{
  "num_hidden_layers": 9,
  "hidden_size": 192,
  "n_experts": 24,
  "experts_per_token": 2,
  "d_expert": 224,
  "d_shared_expert": 0,
  "hidden_act": "geglu",
  "moe_layers": [0, 1, 2, 3, 4, 5, 6, 7, 8],
  "router_score": "softmax",
  "normalize_top_k": true,
  "routed_scale": 1.0,
  "balance_loss": 0.000752,
  "balance_bias": true,
  "router_z_loss": 0.001,
  "init_std_router": 0.0157,
  "lr_router": 0.00133,
  "vocab_size": 16384,
  "norm": "rmsnorm",
  "norm_eps": 1e-05,
  "tie_word_embeddings": "early",
  "optimizer": "adamw",
  "learning_rate": 0.00188,
  "beta1": 0.95,
  "beta2": 0.99,
  "max_grad_norm": 2.0,
  "batch_tokens": 65536,
  "max_seq_len": 768,
  "train_tokens": 367200000,
  "max_steps": 5604,
  "dataset": "wikipedia_en"
}
Below are experts of layer 4 (counted from 0) of a mixture-of-experts language model. Rows are named router (the router's row for the expert), gate (a neuron's input weights, with its number), up (a neuron's input weights, with its number), down (a neuron's output weights, with its number) and show model dimensions 0-63. Each number is 128 + 24 x the weight over its row's rms, rounded and kept within 0 to 255. Numbers have three digits each.
After each expert's rows: "comes after" lists some tokens at least twice as common just before its tokens as in all text. This comes from a sample of Wikipedia text that the model never trained on. Tokens count by the router's weight.

# expert 10
router:118115068153119125119161130141159160077159154071113130128117155143112091092139118123107099161143129105096074163173115104096086061116135132153128113163118112122080114150130127134143097136159119
gate0:113100134140103140126175100102151177141093113186158178115136078122115131137142124122135124127143147114115127127121114144139112169157113081158141122122138067132191141113104129114162133093134141
up0:156116094157133130141125149167116142110117145112143100137062165114111104125131088138141138173185134110137106116131157159091114128076156120114079151122078168109088092150093129102117158132103138
down0:158157079148152152090090128120140129134126124125134120122139111099103148069093122111186125091114147122140108113127141166097101112111132101128124128120136082120126163160133149119080151135134135
gate1:138106116144148102157159097116144141099094111162173179158142121103149106086140126104056146143114163132136150096106143102157112101132108114112137132094089150122127076155125157120135096137131129
up1:143129139122140126140127179133126143165124140139104105133083066129132123141153073134198117104138109110096106143137151119125141120113141140125110111126153127110140157084108108164161158108105160
down1:140142129167129134123118142138117146129145112151126162094139123096099118163153132106123134161103145090173067120122161101134123116078117088131140130112170099119108121108133120116119101118149150
comes after: "\n", "|", " ", "-", ")", " Succeeded"

# expert 12
router:112099104160143115093147113176190149103157133096112137141109140157119113108134115109106121136159132103119097158159106094102092104137098155140111107146087121132123092162105153140163096108170135
gate0:104105123119124078119134119148164129126109142136167146136159133122132116085139129095126136143151128190121104112112144172142099100078110079144131075134146124121152122163083166109143111116138162
up0:162137120141134135132165145101117135125156090113124127152098180111117148102102113123128110132106095104108149159148123098083133132176151129119069116166123118132077148149120110156152089164123075
down0:144171111138148137132162132114144149109146145110111090132144141156139138093149182088108126145114102194113150140155095116131096123148104140118142127146141166103129116102094148135171104170153130
gate1:129197123115135134129101073136113117114102112120129180148128129128122099120125150116127130175116097149107088129160122134151114122099132099128115100170180112093115141124143112127122167127143162
up1:118132114127128126115151150067132119150127144162150138087146141139071176131157119106158108100150157117127143125153160123142131102124160142125152113122142135137101103091127089143121100133108108
down1:115137168103155156117148128116150131107165167065170123098109109171122131097127122118131165095110128109131140132134133119157090114121168166126142118132138125104112153156108108170135155146122133
comes after: "\n", " |", ".", " ==", "===", "s."

# expert 14
router:108107118185115120116124127139190150087147156103122128142101117143107120113140121128096120149130146087111114185147116109088115108099132145145112118137123106142117113146100157139150128108166137
gate0:081107111157126106132137132109157115111160108168129217148111112166129158158163107117092139149095155136085137154191132124132162124094138096110120145152134153145122082170132140139144147110141131
up0:119152140155129127103146109069134156116136137185122192095128101137122099133114108123152126107125141104100155139180155146131133184146118119123131148143139117109161123120124129137134112133121145
down0:156120179162110100101114133146132140135148163138138149122133134134147140169088137102122078118136149145113143072095110117108135124142146140135161126129123086087122143106124147129106086141114136
gate1:106090095131171125114123077113155154149151099137139128109105127129128131112200137082135104150117131157137126117132179124134135087143089119117117115178138155089143138142095144143136110113166125
up1:158146131149124137136144136161143122091127153115129145149139147095120094120114120152113115130184140102098106111131088116136100127126171118117130128064064103134102077120146125138112115136097147
down1:122095164163142122122109132140128148137135136148131143110130116143121105120136131186103104115122144139150094155126131158091090152139152111136130124097081091137096114136142114165150135113170100
comes after: " |", ";", ":", "°", " /", " $"

# expert 13
router:134116069139124123109114108130163154099162083149131140139110114125127133103147139121124098164133133101089096144140105105114105088119125128187096098143102118112118128164107140122156109133132172
gate0:114135112134133156141131105142146115111200108130127106133131123112107095134155116094092132154105115145103141094109108158082087137089148118102108166146103115126093146122133110158140078131112077
up0:137151103106136115100132125138127153101151119113131162106142139106116142137126124145104142159098127114101122148122111164086087126116108112139172163127106155140118116128091131102112161122131173
down0:145157163126123101116058166157133111134107135121120104150149117126110152126093154194175151105091152113126129119080121113084157095121126111136127142133115132151152141135092086117128117148140085
gate1:095120166111139096103117134146130131155167108135111148120138099109159129137127153115135141133113135166084108125101088127117157130135127135144102163109122098129120140142117126116147122107143174
up1:117110140122111144233105133127129134101121175110157091117135138137114109169169111148106112156089086099165113124121146114122131118129137145110153117176144153124142111127100148116163109115111099
down1:112106137156102125106136101166136130088162145120152101128135112112150146070128173103130119075117119135133121116108091116130110099144120137081158105089138127048135124129122133148178119185105158
comes after: " the", " a", " and", " to", " an", " his"

# expert 3
router:103084099159127124107150120138184165080159125120128130126102147123118124108144133089089108164124146107099082149126110118090094063138121139167123105126096075113101108143108133154166106140165126
gate0:128151117144142133122105122161145175102155145177139117120144122105151107116142109162090148124115160108134147095112099145132133100126148151133101090130133158149158148167141140075133081123114127
up0:131078129134123124136127097176130171104181098120148141141161083122138163117140144167125136107082143119141105103132077127120172138097094106132108076103138121141084151141149155101104108133111150
down0:126099143153145131086114149198114137097165160096110116152096137135108163130114097149126146112137115156099106095158142128168087092118089117125144061168116130105099126116125135121128162128126110
gate1:116131109127110126128105138113146116126116149111162138134075114177150148076137125101121127121152135158134110104133128121132136137096141185124119123126136164140128114149131140158166117104118148
up1:122138142146130136125155122130142113133122109160108104130180159110121078163084149126121150142149130122097155121132162111116146115120140115116141189118156133136140098104103150080133089137131126
down1:147119107136088132124126175173143142105166094107140136140077107139131121137163089162141165134131114119163154127144155124070151183098144165123122149146122105139082090113123111110100124122138146
comes after: " of", " in", " at", " on", " to", " for"

# expert 1
router:126098091136111135142124124156187156101134164060109134124119159112115129112137132107106094140125119124132099129141137101098089103114133147148114129136117098112102110151118169148135097118168141
gate0:115106125115162130095145137171151166108128089118120117132118191134132112113141160147172128124168097143176101082125125144117102160109175130130127102167118146141071142117123156116164136081141141
up0:146153101149120099136124095118114108098129110142123151076105138173104123148147115126177143128123107111098136140130136124119173085134120125143119119086128124110173111168113119140128138111097115
down0:139133129092123189157139089091090079152104108135099115149132161155185159116127121148143153099086161125148111155109120120138159164138133109133134121158136101116107118140119135102127132154162173
gate1:127112114136145120125133125149156140138102111150135139168139147150104103114151142122126128119163116130101113174121102090142141083136117147119108146100128151164106150136081129180136121121176127
up1:122107137135090093139123101128118134106160129111130156166125149089136155107138117132088154111143125140142123108134123130100134135118117113167156101084051083121148112130096115103100136108122145
down1:112111134135109148129175159116110144106083134116076070171153138171129112141103126137164124173113163123140146112114120103127119149114131104166154103150078130139101123146116148157132135138114148
comes after: " |", " ", " 0", ";", "}", " /"

# expert 22
router:133108056155128098123171129152149142100136153113115149150108159118086122115134126074098098142135140129099119184164136084133090118121139149171113107153119114088099116140107133131172099115189143
gate0:108119142140059103138145156114132157157164102155130135101096125125109109136126090118104105075127112139154127108164148090109156119120105171139159161157106113106097117156089169188137140088150100
up0:112125123100136135106155108115122133132134138126127115161165090105095145133141133104102162100174161120102138157055145123116109120166106146098136183126100127148174110135159133116119086122092117
down0:101118097185119085075142081132131164138153155145118108137119125131106141152096127099148106102148159140131108097143128168080175085126169127113138118134105105134131122127130173154087141074143134
gate1:108144108148139126110146144126132146127129172127127132146125149108167137085128139140062144179167129135121127131139143159092102128157065078119140098103119135085113102169071145098125139162142124
up1:134137148134109135147189142130115121115156121096138108115103133132103105154138121137146162100122102120127111088099104102160165123111157166178108147124187113143117156108093143177178112128108145
down1:111137144108145155121103120114113124123145139101178118136136085105130095140147109114156126132074126161151165127145127114156135133131135161101141109167148078111147152135122103138126122122110147
comes after: " |", " the", "|", "-", " The", "The"

# expert 20
router:108093115164143115135130118151175125121124161116113166141098118137118088085126133099098088153114104132114063162163139114142107097108129132157096106143143143097100103180104126151146101103167155
gate0:134075095148129103135134119200132119138164075123135119163130135166121085166106121138140090153123155148138110144155135157132168124089097106157092135081108142094153134101138123102133136142129102
up0:092117166131174158155178139114147137117141118113134093138128167124114122116150126112078181163132096075136145121133114131147083131161140137104144090168140112178132141119135141134114130123146189
down0:126151183101104105116103144111131106169121120140125107125159109182133086155155125119134117135083152167100102157121128116158111108131127115114157125121140128127150125154117121179101128125159146
gate1:132132125122149149083117118114153197095146152149121117116142152173086162125142141138128093162177177122104134125110132108095100114108110104118124111155091134152109108176130135135149158141117132
up1:137130151118147134101124121140119141129104132148165085134159128118121083133122113132113132126139132102111095129107104144129154131088132106126064081170172121123143136110121161083110156178143149
down1:146062112167108106162125087104124130156117133132120140162097164111195133139108154123105093127141148162100150138121108132122155116147156152156136165120117124151118142137085123139151107119080116
comes after: "\n", " University", " List", " de", " Party", "ia"

# expert 4
router:093106093171105116127151126151186175107137137084136147145105152125112114104153114116118107149143123101129085133145112110089107092140128144169098124143122105143104095134094152138157113103162151
gate0:138130111131131134168136103170151148112148117159114150141131118070138124106164153109085174192144113140148182123167109107147123134132131123126088115127099150110122086152116149106124113125078140
up0:117209127126144150150109163174119157095131141121086113039132148134139119158119106149179162138142137146123110102155138138132143081167099134124131145130114139116131132142139127130119167139110108
down0:136159132126117147119100140107091164114102080112104161127134145125169125103166137085095138133110122098114134168106122110124123138128123164157165132083154161135132114108121183139150137169130140
gate1:123111126124135147143144095145147151164087144151121160194128165137145120128166102121055122094139118111104168155133124146139166121138145110136090072131128154126138131131113146139146131116120118
up1:153115121159121140182118132137118127117081135148107141107119093135098130121141093152181156138101093149144139105156144134147140146111123149154132112118119131114115157107109130130142108113119137
down1:171142140154119122057099096114126115140137144145139137178130112106123119114130159145139124132098114124159123113134121143122135123116126118117125125135146151143162110146124158090147089068147136
comes after: " ", " 0", " 1", " 2", " 3", ")"

# expert 11
router:135091093167113088103145131160174127077152142128118122142100145159093115125135120112114126146139133109109110180136130105127113114126114146175111116175102120122114117146091173163147113117182136
gate0:156173120117122135140143108120145145171144102145138146139127107130128101097151123142080090114128127072114144140094136124142130088122134127128152136141141113120157119141143167127138141123105152
up0:117115150165121086077114104174129158161140158123145105122123115135122158095150117168123120134165115091119131165165107119137109138108152132143116105153148143145163122107158144111140121114111147
down0:121095141137120122165194154138141121096135162130125092079161159106116116147103100118131078082124094141152162138141122114133168151119126166124117120132140153131157162150173130133126119114123131
gate1:147119138100082145099111150120133167091111138120121125122113157141106101069156109134090141133142118066166076122160141137145123118161105118119134107109123158119121100133113170142139116130138145
up1:192140112080088127139142117083125114124106132137113098094166142131114140140123114139123138167128148141108104110129131096175087100166117116108126116126153147125150087131145144133087154132151144
down1:142134159078117169105166155109104158115125172092148096115147125175155103111113108133110133134158128096118176111112082157172128132143114109127144136107155154136149171140126087189077115146139166
comes after: " in", " the", " New", " United", " South", " In"

# expert 2
router:110116082182100120113148112121159174120115145150126145155107136146088113123133130118110097155136110128113137119153151096133094067121113138148128135133111138133100095146126162132131088105180144
gate0:137120116166163108100121145153161104066122124096122111183138140130135148137129100139134092161126107126081099171118102115096125102124162129126145118144075104128123129153097121120125142123129145
up0:133138149139140126147103134132121088089129140097104183153120116124099156151114165161114086123147123121138132130155130160142103138126148100102169117111091135112127107176162100092130143107124136
down0:131156201170124131132118181164103136123103140079159117118144134114135154121078128110131120133148115129107129106124106114128128118110155118088157145129108113157130134109137122096074137137123152
gate1:144135088147138110080133144142136123096128084103103145120094109168096137149096100128118134151078143113099113158160139062136168090149104105179143145147122139120131102114078137079136123137146063
up1:126103126074085124159164125110125092159146135131128129130165138137160113118147150158122143131170138114140135122114126135088124087087123152105120100134116134094110149124131128128114122183141143
down1:113118124127112123120103131164175142148112137134136158126101135115114135124142127123144127103099114113133102105075113154145122133133155133098112106159146086080132085147138095098136126110108144
comes after: "-", "\n", "==", "′", "===", " •"